config = dict(
    d_expert=48,
    head_dim=64,
    vocab_size=8192,
    norm='rmsnorm',
    rope_base=10000.0,
    attn_scale=0.125,
    init_std_up=0.0244,
    optimizer='muon_variant',
    lr=0.00594,
)
Below are experts of layer 14 (counted from 0) of a mixture-of-experts language model. Rows are named router (the router's row for the expert), down (a neuron's output weights, with its number) and show model dimensions 0-255. Each number is 50 + 10 x the weight over its row's rms, rounded and kept within 0 to 99.
After each expert's rows: a language model's description of what the expert responds to. This comes from a sample of Wikipedia text that the model never trained on.

# expert 4
router:52 51 64 71 76 54 50 67 49 42 41 45 62 44 48 49 51 36 54 56 63 64 58 51 43 44 57 52 59 54 54 47 53 47 73 37 63 65 50 25 52 40 40 61 44 26 50 60 56 53 49 59 44 47 46 47 63 45 57 34 59 62 62 48 60 55 44 49 62 48 47 47 35 48 55 64 45 64 65 62 50 17 36 40 59 54 56 50 48 60 41 44 43 59 53 52 63 49 58 56 49 42 56 45 58 48 49 58 55 67 40 49 45 34 63 66 45 51 46 50 59 36 54 57 54 37 57 45 41 37 36 41 49 48 32 45 34 50 53 36 37 46 43 49 38 56 56 62 47 51 51 53 68 39 46 60 38 35 60 53 48 54 36 39 69 50 58 45 50 48 50 48 71 54 52 34 53 58 46 39 32 29 40 56 51 62 61 36 67 41 75 50 64 55 61 63 56 56 67 41 46 40 66 57 43 58 67 52 38 49 46 55 68 76 55 53 44 58 58 65 44 48 29 50 53 52 40 50 53 48 55 35 65 30 55 49 44 53 53 52 62 50 62 62 55 47 47 54 60 57 46 49 48 48 29 41
down1:48 48 50 62 61 53 53 47 63 75 35 55 38 57 49 55 54 57 52 53 67 37 41 35 54 32 46 47 44 50 57 44 48 48 47 43 33 46 51 36 45 42 67 41 43 54 69 53 34 39 51 53 50 37 52 61 48 50 57 49 48 50 61 55 41 43 60 44 43 51 42 50 55 39 35 55 42 45 57 52 53 36 50 40 38 53 48 50 46 50 47 61 33 54 45 48 51 43 38 46 32 60 61 60 32 54 55 42 53 40 63 61 59 76 56 44 49 58 45 51 46 52 43 48 35 52 32 66 66 52 54 56 32 49 45 50 42 60 42 38 36 40 49 41 51 62 50 45 42 53 45 40 36 45 75 26 45 59 61 65 61 43 43 68 49 51 47 46 42 42 52 42 72 28 55 65 65 53 39 61 37 60 48 54 56 38 66 53 45 39 50 70 40 53 45 36 42 56 51 45 48 54 71 68 59 43 94 50 62 45 39 45 43 30 68 40 49 46 40 71 33 60 42 53 44 47 52 39 54 55 40 53 53 56 43 63 48 52 52 54 51 65 48 38 40 65 52 50 47 46 56 29 49 37 38 48
It responds to: Conjunctions and pronouns. Mostly the conjunction and, also or, &, and subject pronouns like he, she, they, it, who; sometimes surname-ending pieces in tables.

# expert 21
router:45 67 56 60 61 57 45 52 59 49 46 39 53 45 73 54 54 62 53 45 50 37 63 62 46 62 48 56 54 52 58 35 64 43 66 49 52 38 62 46 63 56 57 48 44 45 33 61 53 57 45 55 55 53 66 43 47 42 35 48 71 54 59 41 68 61 42 47 56 57 60 50 52 49 52 54 46 53 67 59 52 32 53 47 47 54 62 38 55 47 45 37 51 64 54 72 67 63 73 52 53 41 40 49 68 41 49 54 73 64 50 52 46 59 48 61 55 49 43 49 44 42 49 35 54 49 42 68 37 42 55 57 58 47 31 49 45 47 62 55 48 50 47 56 52 48 61 41 48 23 50 42 64 42 50 52 30 57 42 42 52 51 39 40 53 54 47 27 64 39 57 66 60 46 47 45 53 70 54 53 53 38 33 51 63 47 38 58 66 40 64 77 43 61 47 34 56 57 42 64 38 56 43 59 40 55 47 61 33 38 51 42 46 76 45 56 43 54 53 59 45 37 44 53 44 66 44 51 28 46 51 39 73 45 49 31 32 38 41 44 40 52 58 72 60 44 51 60 32 56 52 47 55 67 48 53
down2:51 63 54 69 45 39 52 60 46 37 51 47 58 39 59 53 41 35 51 36 62 60 53 61 48 39 60 52 40 43 55 45 46 41 71 50 45 44 29 37 52 37 57 63 58 56 49 42 49 58 60 42 49 41 53 62 54 32 49 30 38 71 69 61 44 51 37 39 61 44 66 50 39 53 37 46 53 51 35 49 49 36 63 42 56 83 50 52 59 57 56 35 62 50 48 72 44 42 37 53 44 55 46 54 33 51 61 49 46 66 46 63 48 42 40 47 50 47 53 60 53 62 48 42 40 42 37 55 27 49 67 38 47 50 54 49 51 52 44 63 42 51 61 34 34 47 64 62 63 52 44 48 45 47 63 48 51 39 43 50 48 40 50 66 40 68 43 48 55 46 41 59 44 44 55 53 53 48 48 41 45 24 52 70 58 48 59 69 52 49 40 44 34 57 46 38 51 44 32 59 34 57 58 31 49 47 61 45 45 40 53 59 26 52 37 42 49 34 43 28 46 57 58 50 49 50 38 51 47 63 32 59 46 48 44 52 50 42 40 35 55 49 66 71 60 44 50 71 54 45 69 51 31 42 36 44
It responds to: Digits and number words. Single digits inside numbers in scores, coordinates and tables, plus counting words such as two, three, several.

# expert 18
router:43 53 51 51 48 64 54 55 52 47 49 42 53 59 61 56 58 38 41 42 60 43 49 54 29 48 66 49 76 44 42 47 57 52 57 48 56 38 47 46 58 50 58 41 36 34 55 61 58 42 54 66 32 29 60 59 68 49 48 48 68 64 45 53 50 53 45 43 35 51 53 38 34 69 67 61 54 57 66 50 49 34 43 39 57 68 37 50 57 51 45 58 55 64 62 58 53 72 58 41 45 38 51 40 47 38 46 46 64 49 46 53 53 55 57 39 32 47 64 62 38 27 56 68 55 40 54 35 22 40 67 58 49 63 24 47 52 44 55 51 55 50 38 44 62 43 56 49 55 54 56 61 57 38 42 38 37 54 62 43 39 58 37 52 35 28 36 39 61 41 51 52 59 49 54 48 49 49 30 44 66 35 39 62 71 42 49 53 58 44 46 51 33 43 78 46 47 40 52 53 38 52 39 60 52 48 40 59 66 46 36 54 56 49 56 57 52 50 54 54 49 34 47 45 51 61 45 62 53 47 48 48 50 59 72 60 53 45 63 48 56 49 54 76 44 69 39 53 57 49 63 43 52 49 61 49
down0:45 53 36 36 46 39 53 45 66 27 51 53 35 49 45 42 53 70 46 15 46 73 48 53 38 43 42 52 49 49 64 42 59 45 53 52 51 48 33 60 56 35 64 59 40 53 38 55 44 37 52 45 54 45 68 55 41 33 28 56 64 46 45 35 52 58 37 39 41 38 61 57 44 37 53 69 64 55 53 49 78 52 67 55 49 51 74 56 54 46 46 61 48 42 42 37 50 47 30 42 60 31 50 59 44 35 56 34 36 38 59 45 42 48 43 44 50 55 38 51 57 56 35 65 51 39 37 63 54 56 39 56 45 40 65 61 43 49 56 51 48 52 56 41 42 45 63 46 49 45 53 31 55 38 52 56 43 44 65 60 62 59 46 39 48 58 42 42 30 54 60 46 59 61 61 48 45 61 37 43 45 40 53 61 56 25 46 35 56 46 59 47 60 48 59 56 63 41 66 46 60 46 46 42 46 54 38 38 59 60 59 61 38 60 38 57 58 49 34 61 61 42 49 51 37 47 55 53 43 36 37 43 57 51 38 51 71 52 49 61 46 52 37 47 51 72 55 44 29 61 57 49 51 36 51 48
It responds to: Name syllables and months. Mid-word syllables of Asian and foreign names, months, and compass words, often in infobox Born lines, such as Naha, Jang, April, north.

# expert 26
router:37 69 55 58 48 44 49 47 44 45 45 48 50 63 37 56 46 32 46 51 49 32 63 66 37 58 54 48 50 60 39 52 59 28 58 40 51 69 50 35 53 54 46 74 40 34 46 62 63 41 44 61 39 65 59 47 67 43 61 48 55 46 49 46 48 68 56 35 47 46 50 53 37 53 56 56 51 48 43 56 49 48 54 44 60 59 61 27 28 47 34 37 58 55 58 80 42 47 57 48 42 50 59 36 55 42 48 54 58 36 60 60 44 63 43 58 50 43 33 49 60 30 59 47 53 44 41 53 52 42 65 57 44 48 27 34 49 59 44 44 59 54 50 48 40 40 57 55 54 55 47 66 44 56 40 53 52 50 64 67 51 59 47 49 50 53 39 47 65 56 55 55 68 48 40 44 32 62 44 35 53 42 51 36 70 41 32 67 52 53 64 52 47 49 56 47 51 34 42 47 42 57 59 73 32 67 58 59 58 34 40 60 39 57 49 62 48 49 54 53 48 48 48 49 32 75 41 48 66 39 53 47 58 47 62 36 31 59 49 45 39 48 71 55 52 57 43 61 47 56 48 60 25 49 38 54
down1:51 49 39 42 41 59 44 57 64 46 65 39 47 60 56 68 44 56 44 59 56 60 57 54 46 47 40 45 44 36 41 52 44 59 41 33 56 25 52 76 49 62 44 35 65 46 63 55 51 31 50 48 56 48 51 58 49 66 50 28 46 67 68 42 47 46 37 41 41 64 56 60 55 53 48 42 58 47 51 46 51 44 55 42 48 63 56 49 50 59 52 55 59 40 48 47 53 57 53 46 50 45 46 58 69 56 33 44 54 54 50 43 47 47 47 66 39 58 40 46 44 49 57 46 48 63 61 40 56 32 62 67 50 36 52 60 49 46 63 33 61 59 51 60 51 45 38 46 42 54 45 37 48 50 51 77 51 58 48 50 53 61 36 72 54 48 51 56 51 45 48 46 50 39 44 62 47 47 47 44 59 50 63 29 49 56 50 34 36 50 62 46 59 44 80 40 63 60 54 45 46 41 80 69 50 47 38 57 47 48 43 45 66 68 44 55 40 35 57 45 38 50 58 44 61 47 76 70 54 51 57 55 70 51 46 62 61 53 69 35 53 48 63 46 67 71 61 46 56 40 36 43 62 37 27 39
It responds to: Place-name endings, coordinate marks. Ending syllables of place and personal names (La Ven'ta', Igatpur'i'), apostrophes before s, and degree, minute and second symbols in coordinates.

# expert 7
router:38 55 42 67 59 57 64 70 56 24 52 55 55 53 64 40 41 57 53 48 56 48 65 51 27 38 46 67 55 51 61 60 53 43 58 50 50 50 47 43 54 48 42 52 37 49 51 73 44 50 39 54 48 52 42 65 49 54 51 44 72 43 54 48 39 46 39 25 56 32 48 33 41 57 45 52 33 62 52 52 39 44 38 38 44 54 52 49 51 59 47 30 63 52 57 57 46 51 60 63 54 54 44 39 52 30 69 38 54 41 57 47 58 55 52 46 55 31 42 59 52 46 43 47 51 40 47 59 22 50 55 59 47 61 48 58 38 44 61 55 49 42 32 42 61 38 72 55 42 39 49 55 42 38 43 66 38 52 74 35 39 61 47 49 54 53 29 23 44 38 64 47 40 44 55 38 47 47 44 48 60 52 51 49 53 45 50 62 66 44 48 58 34 41 45 66 65 48 48 67 51 47 55 55 36 61 62 63 51 30 46 54 66 59 68 65 49 57 59 48 58 37 44 55 34 67 51 55 40 40 54 45 42 48 45 41 38 56 50 38 43 49 44 65 57 64 42 54 44 61 64 48 40 67 37 61
down3:46 53 46 44 53 44 54 36 46 57 54 42 52 48 31 45 45 41 53 60 40 45 51 36 57 74 38 44 53 47 56 50 45 38 46 46 59 65 52 39 61 44 40 45 58 65 50 43 31 34 51 46 54 60 34 51 46 64 30 45 73 48 65 44 53 62 48 21 60 37 63 40 50 51 59 49 52 64 29 64 45 62 43 45 31 46 59 52 54 56 53 56 43 61 70 51 57 43 39 50 59 59 52 37 67 49 45 49 51 53 34 43 39 42 38 52 36 46 42 67 48 41 51 39 61 42 45 43 53 62 43 60 48 48 53 50 52 56 48 51 62 59 50 71 47 53 56 54 52 67 53 44 64 53 52 37 38 61 34 37 70 56 20 41 46 53 32 48 46 59 48 44 32 62 52 51 66 48 53 60 52 54 53 59 53 70 40 39 49 53 53 49 35 50 54 56 50 45 38 60 35 47 45 55 38 31 44 59 42 27 68 38 35 59 22 60 34 36 49 60 51 53 44 54 46 54 51 36 33 53 56 73 59 62 49 41 62 50 49 52 70 40 61 61 62 57 41 55 54 46 34 47 58 59 48 52
It responds to: Digits in measurements. Single digits, spaces and unit tokens inside coordinates, percentages, measurements and table numbers, such as 44°18′, sq ft, lb.

# expert 2
router:49 64 52 47 57 49 62 57 45 48 50 43 68 50 50 44 48 49 66 54 44 36 62 40 36 43 52 60 59 57 33 51 59 35 52 36 48 53 44 40 61 71 62 50 34 37 39 49 57 52 54 49 34 58 37 50 56 47 51 39 59 64 47 61 59 61 30 38 61 39 49 56 54 59 66 47 48 54 53 57 45 40 48 33 59 54 49 51 51 46 31 43 57 55 64 54 44 69 71 58 62 48 49 58 39 52 70 29 69 41 43 45 56 47 60 53 36 40 35 62 51 42 52 57 53 51 56 50 50 53 53 62 31 48 56 59 43 54 69 49 41 41 31 28 58 50 57 40 42 47 73 34 63 35 44 42 45 52 49 57 46 38 47 54 52 59 36 44 53 41 55 64 51 29 60 55 46 67 45 51 27 34 38 37 47 37 47 57 55 43 63 51 46 55 58 54 55 57 36 72 32 58 53 50 34 49 47 53 53 55 36 62 44 65 50 43 39 46 46 44 67 52 45 56 51 48 35 53 39 44 73 42 57 37 62 47 53 55 51 41 49 32 39 76 63 38 49 66 51 54 42 53 39 59 41 73
down1:47 58 69 65 41 44 53 54 52 49 48 58 44 45 39 58 44 23 47 44 49 36 49 59 37 50 47 56 61 53 54 57 59 54 31 64 48 44 54 66 59 44 51 53 81 44 63 61 61 72 40 33 54 52 51 48 36 40 44 38 47 66 53 42 54 51 38 61 46 48 57 46 70 67 62 66 61 57 59 44 51 41 36 55 50 46 43 46 50 71 66 51 53 44 36 52 65 67 44 57 37 37 39 41 79 30 61 38 66 61 47 49 55 52 62 55 46 38 41 39 47 59 37 32 44 60 37 53 62 51 60 48 63 38 51 43 50 38 53 50 41 44 55 61 56 48 51 54 49 51 49 57 55 62 43 57 53 46 36 52 49 67 56 65 35 46 54 44 38 72 54 53 43 51 42 54 38 36 47 45 52 55 49 56 43 50 58 45 60 52 52 47 44 44 47 46 47 54 60 48 50 58 68 48 66 48 43 39 52 61 57 42 44 62 53 42 30 54 49 41 44 40 73 31 57 60 44 33 51 42 33 65 56 45 34 60 61 39 61 63 27 64 66 57 47 66 45 42 64 47 50 50 39 40 68 58
It responds to: Year and number digits. Digits inside years, date ranges, times and coordinates, like 19'8'5 and 20'0'9, plus short pieces of foreign surnames such as Wo'z'niacki.

# expert 20
router:18 72 76 60 56 59 56 53 50 44 58 37 51 57 52 42 41 39 55 57 54 39 65 61 35 49 49 64 65 42 55 45 54 54 54 41 64 72 54 50 54 42 55 46 37 43 38 54 36 45 50 64 44 43 57 49 59 53 40 41 59 41 67 55 52 66 46 36 54 44 59 43 50 46 47 57 52 64 54 52 49 47 26 44 59 57 52 44 62 39 38 30 61 58 60 62 55 59 59 43 42 25 50 49 46 40 74 57 66 65 49 54 53 54 63 42 54 48 49 49 56 46 52 62 51 54 49 56 39 47 39 56 57 45 46 51 54 42 69 59 61 57 45 43 52 50 69 55 52 50 50 47 66 35 44 53 59 42 43 64 38 51 43 56 44 51 48 41 66 33 46 42 65 55 50 21 55 52 42 49 62 48 40 41 60 43 45 41 57 49 52 58 55 54 64 41 71 44 52 70 34 54 58 73 48 58 49 49 66 48 39 64 38 67 59 63 41 56 64 45 59 40 24 59 58 61 59 49 47 49 46 36 53 30 67 55 61 61 59 55 41 56 48 71 57 56 40 53 52 64 34 50 45 52 58 39
down2:56 50 30 63 38 64 63 69 60 49 61 36 52 58 65 47 68 44 44 31 46 50 51 44 59 53 71 52 46 39 41 62 46 46 52 54 60 57 38 63 55 54 29 36 43 49 50 54 42 54 40 30 57 39 56 45 33 47 46 46 33 40 50 41 40 65 39 60 56 34 53 51 37 60 49 55 51 34 46 33 48 58 75 44 47 59 42 47 37 55 46 58 47 46 50 51 67 47 58 44 57 36 47 58 53 34 48 58 44 48 39 39 41 52 50 47 58 58 42 54 33 27 64 54 42 57 45 54 50 59 37 55 49 58 38 51 28 61 67 51 60 53 50 53 56 54 54 55 45 56 70 67 45 46 54 70 44 45 53 39 58 59 56 36 48 44 40 35 51 60 35 47 28 45 53 46 59 47 34 48 61 49 47 36 44 65 61 40 44 47 23 44 70 58 48 58 49 59 47 65 52 35 51 37 47 38 59 49 41 45 49 61 54 39 60 44 55 60 53 42 40 49 43 78 55 55 66 40 41 58 54 52 52 47 44 29 63 39 60 69 63 28 58 56 52 32 67 53 39 45 45 47 48 47 49 46
It responds to: Word-final pieces, last digits. Final pieces of foreign names and words (Anti'go'ni, seventeen'th', cate'go'ries) and last digits of years and coordinates before a comma or pipe.

# expert 22
router:49 68 62 65 46 46 44 52 60 31 38 36 48 61 46 43 60 49 53 48 58 50 68 48 49 41 39 70 59 60 45 49 54 32 68 42 44 54 45 26 45 56 66 49 53 46 31 44 45 53 40 52 48 46 45 43 56 35 60 34 50 53 43 54 47 44 43 48 48 36 48 54 52 53 73 35 48 74 71 62 41 52 26 44 61 57 59 53 58 53 45 43 47 62 73 50 48 57 77 56 53 53 37 54 62 44 67 44 63 46 46 60 43 59 58 47 44 36 42 50 48 47 45 34 45 32 47 47 41 58 47 76 46 50 43 47 53 61 63 44 53 54 42 69 60 52 68 48 45 53 71 52 60 43 34 56 41 45 56 43 68 56 32 36 49 49 38 47 59 52 38 54 70 45 57 45 41 55 30 33 60 54 46 43 49 40 52 48 55 21 48 66 56 60 53 59 54 40 50 60 40 49 39 58 50 64 52 63 55 48 51 46 48 50 54 56 41 32 55 51 55 37 33 56 50 55 44 44 29 54 47 44 56 43 51 40 40 59 47 43 26 53 65 59 33 60 44 55 48 62 54 57 48 62 35 59
down2:55 48 55 53 59 68 48 41 64 32 48 51 50 51 51 67 51 59 39 53 43 45 50 47 61 59 50 53 58 55 41 63 53 53 70 55 48 48 43 55 50 55 57 46 61 62 35 32 41 51 58 77 53 41 66 51 58 66 60 42 31 44 46 49 45 60 55 24 38 36 41 60 47 50 47 66 54 43 49 57 29 58 45 59 55 56 36 42 48 50 49 56 56 71 50 54 45 52 41 57 45 54 49 57 58 54 50 41 27 64 40 57 36 52 68 60 62 59 62 56 72 58 40 31 38 52 44 45 69 63 45 57 55 48 63 51 48 55 42 67 48 53 27 73 44 63 51 45 50 39 48 37 39 62 36 53 45 59 41 46 49 39 54 47 61 37 36 65 39 61 29 45 52 40 56 46 64 44 55 51 46 53 50 52 61 34 49 57 48 54 50 57 39 41 41 73 26 34 58 44 41 54 38 49 49 53 71 42 46 57 53 65 46 44 40 52 53 45 43 45 56 55 67 47 44 44 34 61 68 57 38 28 41 69 42 59 59 58 51 33 38 60 56 56 53 46 60 61 41 58 55 47 43 50 44 64
It responds to: Prepositions. Prepositions inside running prose, such as in, of, to, from, as, with, during, often after a verb or participle.

# expert 28
router:58 42 51 59 50 48 65 46 44 51 44 41 48 56 67 46 58 45 65 51 58 52 40 50 34 45 42 37 43 58 38 48 55 47 47 49 67 66 64 50 51 53 55 58 41 35 54 51 57 29 56 39 57 53 55 32 64 43 41 42 65 62 73 47 66 63 44 49 49 56 60 64 48 53 65 44 40 52 56 71 54 49 50 49 30 56 59 52 51 58 53 41 34 47 75 52 60 56 55 62 68 39 55 40 65 52 64 45 55 56 43 40 35 40 44 46 53 29 43 58 64 48 68 46 46 54 57 60 51 52 70 61 44 57 50 49 43 48 46 51 43 35 32 42 48 41 59 42 49 44 42 52 55 48 47 51 53 45 63 53 67 63 55 56 60 44 27 28 52 37 46 48 51 52 65 46 46 53 50 35 49 38 44 44 57 45 39 50 65 47 49 54 45 45 64 68 71 43 59 55 47 67 47 47 44 40 67 65 37 39 28 56 44 50 61 53 57 48 54 60 56 44 41 50 43 63 48 41 59 69 49 15 54 34 67 34 48 58 40 43 50 58 54 39 44 48 54 66 37 52 70 78 52 49 45 59
down0:66 59 51 56 55 52 47 27 54 58 58 58 34 52 64 35 44 50 59 54 46 43 21 68 45 44 58 61 50 62 62 73 62 57 52 53 39 52 51 56 61 54 48 48 59 62 56 35 38 57 55 49 44 57 58 47 72 45 71 47 42 53 35 64 55 44 47 45 38 45 55 51 57 38 48 59 38 39 65 51 47 28 42 51 51 49 55 37 56 47 60 34 49 65 44 58 43 54 39 56 57 56 51 28 61 51 59 67 27 57 38 43 37 66 38 47 57 47 59 46 55 46 67 55 61 40 32 42 35 46 48 44 34 35 50 47 51 57 55 44 60 60 25 55 63 60 60 49 64 56 47 57 79 57 60 63 42 51 53 38 60 57 50 43 39 32 70 56 68 53 59 40 41 48 46 45 25 35 66 55 51 71 50 31 46 43 38 44 54 58 50 59 56 43 64 60 51 51 43 45 37 50 60 61 35 48 53 52 57 45 55 49 65 51 51 53 48 55 48 54 61 59 38 42 44 46 29 53 40 55 39 55 40 51 54 43 53 55 57 43 53 62 59 50 47 51 56 66 43 36 47 53 35 37 39 62
It responds to: Hyphens and list dashes. Hyphens inside compound words and names, like wire-tapped, Saint-Hubert, and dash bullets starting infobox or taxonomy lines, plus dashes in empty table cells.

# expert 0
router:57 56 38 67 53 36 55 56 37 42 40 41 59 66 67 50 61 43 63 65 52 62 54 50 44 25 56 51 50 53 51 51 40 47 56 42 47 49 48 39 53 46 55 59 38 41 33 53 47 45 59 47 32 55 42 53 66 48 47 30 60 67 59 51 72 45 29 31 40 44 44 35 42 62 56 49 41 62 58 51 37 43 46 49 41 55 62 51 51 62 39 44 54 47 68 56 62 53 50 48 56 37 58 41 47 41 63 44 54 56 45 47 44 56 65 37 64 39 31 42 58 35 46 46 49 50 47 51 28 63 54 61 46 41 52 46 58 38 45 61 55 60 53 43 45 39 58 63 41 37 68 46 63 29 42 49 55 39 55 46 62 46 39 49 43 41 48 42 57 51 35 59 51 56 68 38 41 61 52 48 39 46 46 49 60 52 62 67 56 55 68 62 35 44 56 48 58 65 64 39 32 51 46 76 45 54 48 63 56 47 38 71 45 52 73 51 34 53 68 36 56 46 31 50 37 57 30 61 47 66 47 37 56 45 52 45 37 51 49 58 39 62 62 54 48 40 61 61 53 58 49 60 37 48 24 46
down0:43 55 50 50 68 40 45 31 50 42 53 66 44 45 55 56 36 45 42 46 45 44 47 38 50 53 56 39 53 48 63 72 40 50 37 57 60 34 52 65 45 60 56 44 68 46 36 57 74 58 59 46 70 64 44 39 55 57 61 49 57 64 30 54 70 59 60 50 40 41 34 56 41 65 37 38 50 67 56 52 50 42 51 64 49 56 36 63 38 55 33 45 29 46 39 53 33 53 53 43 59 50 58 53 51 62 28 56 53 61 56 56 66 52 42 74 38 31 46 47 47 54 57 61 49 57 44 61 51 33 52 45 55 60 51 43 42 62 48 27 63 48 53 48 34 54 53 49 37 53 43 53 48 49 42 27 62 39 55 53 39 37 52 34 53 50 40 50 51 72 43 41 36 59 57 60 39 60 50 58 59 37 46 55 57 46 47 53 65 59 45 30 54 76 42 52 40 59 43 49 49 44 39 32 25 40 59 54 42 30 37 51 33 42 38 36 51 36 50 53 48 62 67 56 57 66 56 49 66 49 52 46 57 53 53 52 49 51 61 51 37 54 49 49 57 63 44 63 50 44 53 56 52 64 56 57
It responds to: Common proper-name words. Whole-word first names, places and countries starting a name, often after a comma or the, such as John, York, France, Virginia.

# expert 3
router:43 50 46 70 59 55 56 48 43 33 36 46 59 46 43 59 55 40 45 58 36 36 45 52 42 37 45 38 60 46 52 43 64 48 55 30 58 62 55 37 39 53 26 61 42 52 44 57 47 34 61 54 36 37 40 48 61 59 62 33 56 65 51 56 50 47 52 46 50 29 41 48 52 66 56 45 41 71 61 63 44 37 47 37 49 44 67 50 50 42 33 24 61 66 62 45 55 64 53 55 75 42 41 40 46 54 48 53 65 58 68 55 47 62 63 48 57 42 39 61 56 39 53 30 48 41 43 42 35 38 51 62 62 47 55 47 51 33 51 58 75 62 55 51 49 52 50 51 46 33 55 48 50 42 29 39 32 56 55 44 43 52 40 54 46 40 49 46 43 46 58 58 50 61 52 50 40 57 34 50 58 40 49 33 55 56 43 58 70 38 53 70 49 42 55 62 59 57 37 56 44 51 41 63 44 60 45 64 50 33 45 72 50 62 52 52 48 67 71 68 42 51 40 51 53 60 35 56 34 51 56 44 63 48 49 53 27 37 31 48 45 54 51 63 52 48 37 66 42 44 45 61 50 43 43 54
down0:58 62 43 52 56 43 65 57 48 50 47 68 52 56 59 47 42 53 52 48 41 36 55 62 60 49 48 45 58 37 58 44 37 40 34 47 41 44 50 36 53 49 39 59 31 57 48 55 35 58 54 49 50 53 43 49 72 43 62 45 37 52 57 46 22 53 55 41 48 35 43 36 43 12 51 56 49 51 35 41 62 57 62 43 48 62 51 59 38 41 67 59 48 51 51 52 45 61 52 61 44 60 60 34 39 39 50 51 51 52 53 34 39 64 81 39 31 55 53 37 42 59 73 28 61 49 40 43 38 39 58 45 37 53 48 54 73 73 56 58 59 65 55 45 30 58 32 62 38 56 45 49 50 47 59 22 55 59 57 36 52 40 68 44 42 55 43 49 55 66 56 58 45 46 50 65 62 58 56 64 52 53 50 48 39 47 48 58 58 48 44 63 54 45 58 43 29 57 61 43 48 48 38 30 52 45 55 43 52 45 59 37 54 51 49 43 53 54 34 47 60 57 63 44 54 52 38 54 55 50 42 64 50 45 72 54 63 44 64 43 55 50 41 52 46 49 43 47 41 39 66 53 41 33 45 55
It responds to: Later parts of names. Word-initial pieces in the second or later word of multiword names of people, places and institutions, such as Hollins Wood, Moose Jaw, Teddy Holligan.

# expert 9
router:47 61 50 60 57 41 68 68 70 50 42 40 46 72 57 49 73 41 58 52 59 28 44 52 37 50 40 57 60 42 51 51 52 47 52 41 58 52 56 38 69 48 37 61 46 41 54 62 59 35 52 50 50 55 42 47 55 53 60 43 66 58 48 51 56 64 47 52 62 36 48 53 37 56 65 38 33 40 59 61 43 38 40 42 41 65 57 38 49 48 49 48 46 64 54 63 46 48 58 41 44 43 48 40 77 47 44 37 58 46 57 62 59 54 60 52 44 57 42 45 46 52 39 54 43 52 57 57 54 58 63 60 40 58 20 40 35 49 51 59 40 62 47 41 60 67 58 37 48 32 61 39 76 30 55 42 52 61 60 44 53 60 50 55 55 37 38 31 55 32 57 55 58 45 45 48 37 52 44 51 50 47 60 55 53 42 49 47 62 55 57 64 40 52 67 50 40 54 52 41 49 50 45 71 43 50 37 58 45 35 55 68 46 72 69 71 63 58 45 37 42 32 39 50 42 53 55 46 25 47 65 47 69 43 54 38 53 70 41 57 50 45 46 57 55 41 38 64 41 48 66 48 56 60 43 49
down2:58 50 60 57 47 36 61 36 35 33 54 48 43 34 65 67 49 54 53 56 65 52 41 57 46 49 54 38 55 42 45 48 38 41 53 70 62 51 47 51 48 51 65 36 55 49 62 58 62 33 43 47 35 56 63 37 44 59 19 51 44 48 58 34 60 59 39 25 44 63 60 52 59 45 47 46 34 54 52 41 53 64 43 58 64 51 45 46 45 51 36 49 62 64 54 34 54 56 59 61 66 56 46 36 39 62 50 49 57 46 47 28 26 60 47 37 73 52 54 71 54 40 49 52 41 55 56 71 56 40 52 41 66 54 63 57 35 38 38 40 44 45 39 66 58 41 51 49 34 41 37 47 57 47 53 60 64 31 43 39 59 33 48 44 52 52 43 62 66 49 68 44 49 38 66 47 43 51 69 38 42 33 45 47 49 44 32 52 67 50 51 48 49 37 37 48 46 59 51 57 45 46 71 46 35 57 60 42 50 55 59 58 49 40 36 51 57 47 46 36 54 48 58 38 49 54 52 41 46 55 30 52 37 51 48 41 39 40 61 58 70 50 63 65 38 57 42 45 48 41 40 56 61 47 42 46
It responds to: Past participles and verb endings. Verb forms after was or to, and ed or ing endings completing verbs, such as used, played, derailed, married, returning.

# expert 14
router:51 52 45 66 56 58 62 52 63 51 43 45 47 53 83 56 45 43 64 50 66 44 53 55 43 44 61 58 39 61 40 51 52 31 43 28 50 54 56 45 53 60 51 54 42 22 52 44 40 32 45 48 27 51 47 48 48 31 35 51 62 53 43 54 46 42 40 58 58 44 59 47 55 48 62 50 52 58 60 75 57 35 36 38 53 62 66 50 46 54 44 36 65 42 64 49 58 50 60 62 54 52 64 41 50 42 80 63 56 64 49 52 63 45 52 70 60 35 51 48 51 39 52 53 74 59 43 50 52 60 54 56 53 48 49 46 54 56 58 50 53 45 37 48 56 52 56 53 37 33 54 60 72 39 39 48 31 50 50 45 46 60 40 58 38 38 42 45 57 58 53 36 62 43 45 50 43 50 33 55 34 50 33 41 72 60 57 65 68 46 54 77 46 51 46 54 54 48 56 60 43 47 45 51 52 47 47 70 53 34 40 55 44 59 69 44 43 51 47 70 53 41 36 57 49 60 49 50 61 49 46 37 54 43 59 46 38 72 37 71 43 41 57 52 46 43 56 61 31 55 58 59 37 58 46 47
down2:50 52 44 42 62 53 62 44 46 53 58 61 45 63 41 44 66 40 53 52 44 55 43 39 28 49 53 52 56 40 53 67 41 47 44 53 51 34 47 56 38 35 60 70 54 69 35 57 45 45 43 32 58 56 57 58 51 37 53 47 49 43 55 42 47 45 36 49 45 53 47 73 57 37 51 37 44 57 48 42 60 66 45 61 52 49 53 47 55 60 62 69 37 52 30 60 39 48 45 58 33 41 54 67 46 54 39 56 47 36 57 63 60 71 41 65 66 41 51 36 49 38 58 59 50 34 34 60 61 28 48 53 67 55 60 73 20 39 53 43 31 63 55 68 52 55 41 47 61 80 54 78 35 61 49 60 52 49 48 58 43 42 44 47 45 68 51 45 54 62 51 50 62 53 52 48 70 54 40 42 46 59 56 56 61 46 50 56 47 44 46 33 52 59 46 51 37 61 46 25 46 61 37 59 45 59 63 48 54 65 50 56 55 35 50 58 52 44 55 39 40 49 66 40 40 55 50 50 48 51 65 54 47 48 46 41 61 48 64 48 52 56 62 42 46 42 38 58 59 36 47 44 42 65 66 55
It responds to: Table pipes and separators. Pipe characters between table cells in sports standings and results, plus semicolons, colons and dashes separating items in lists.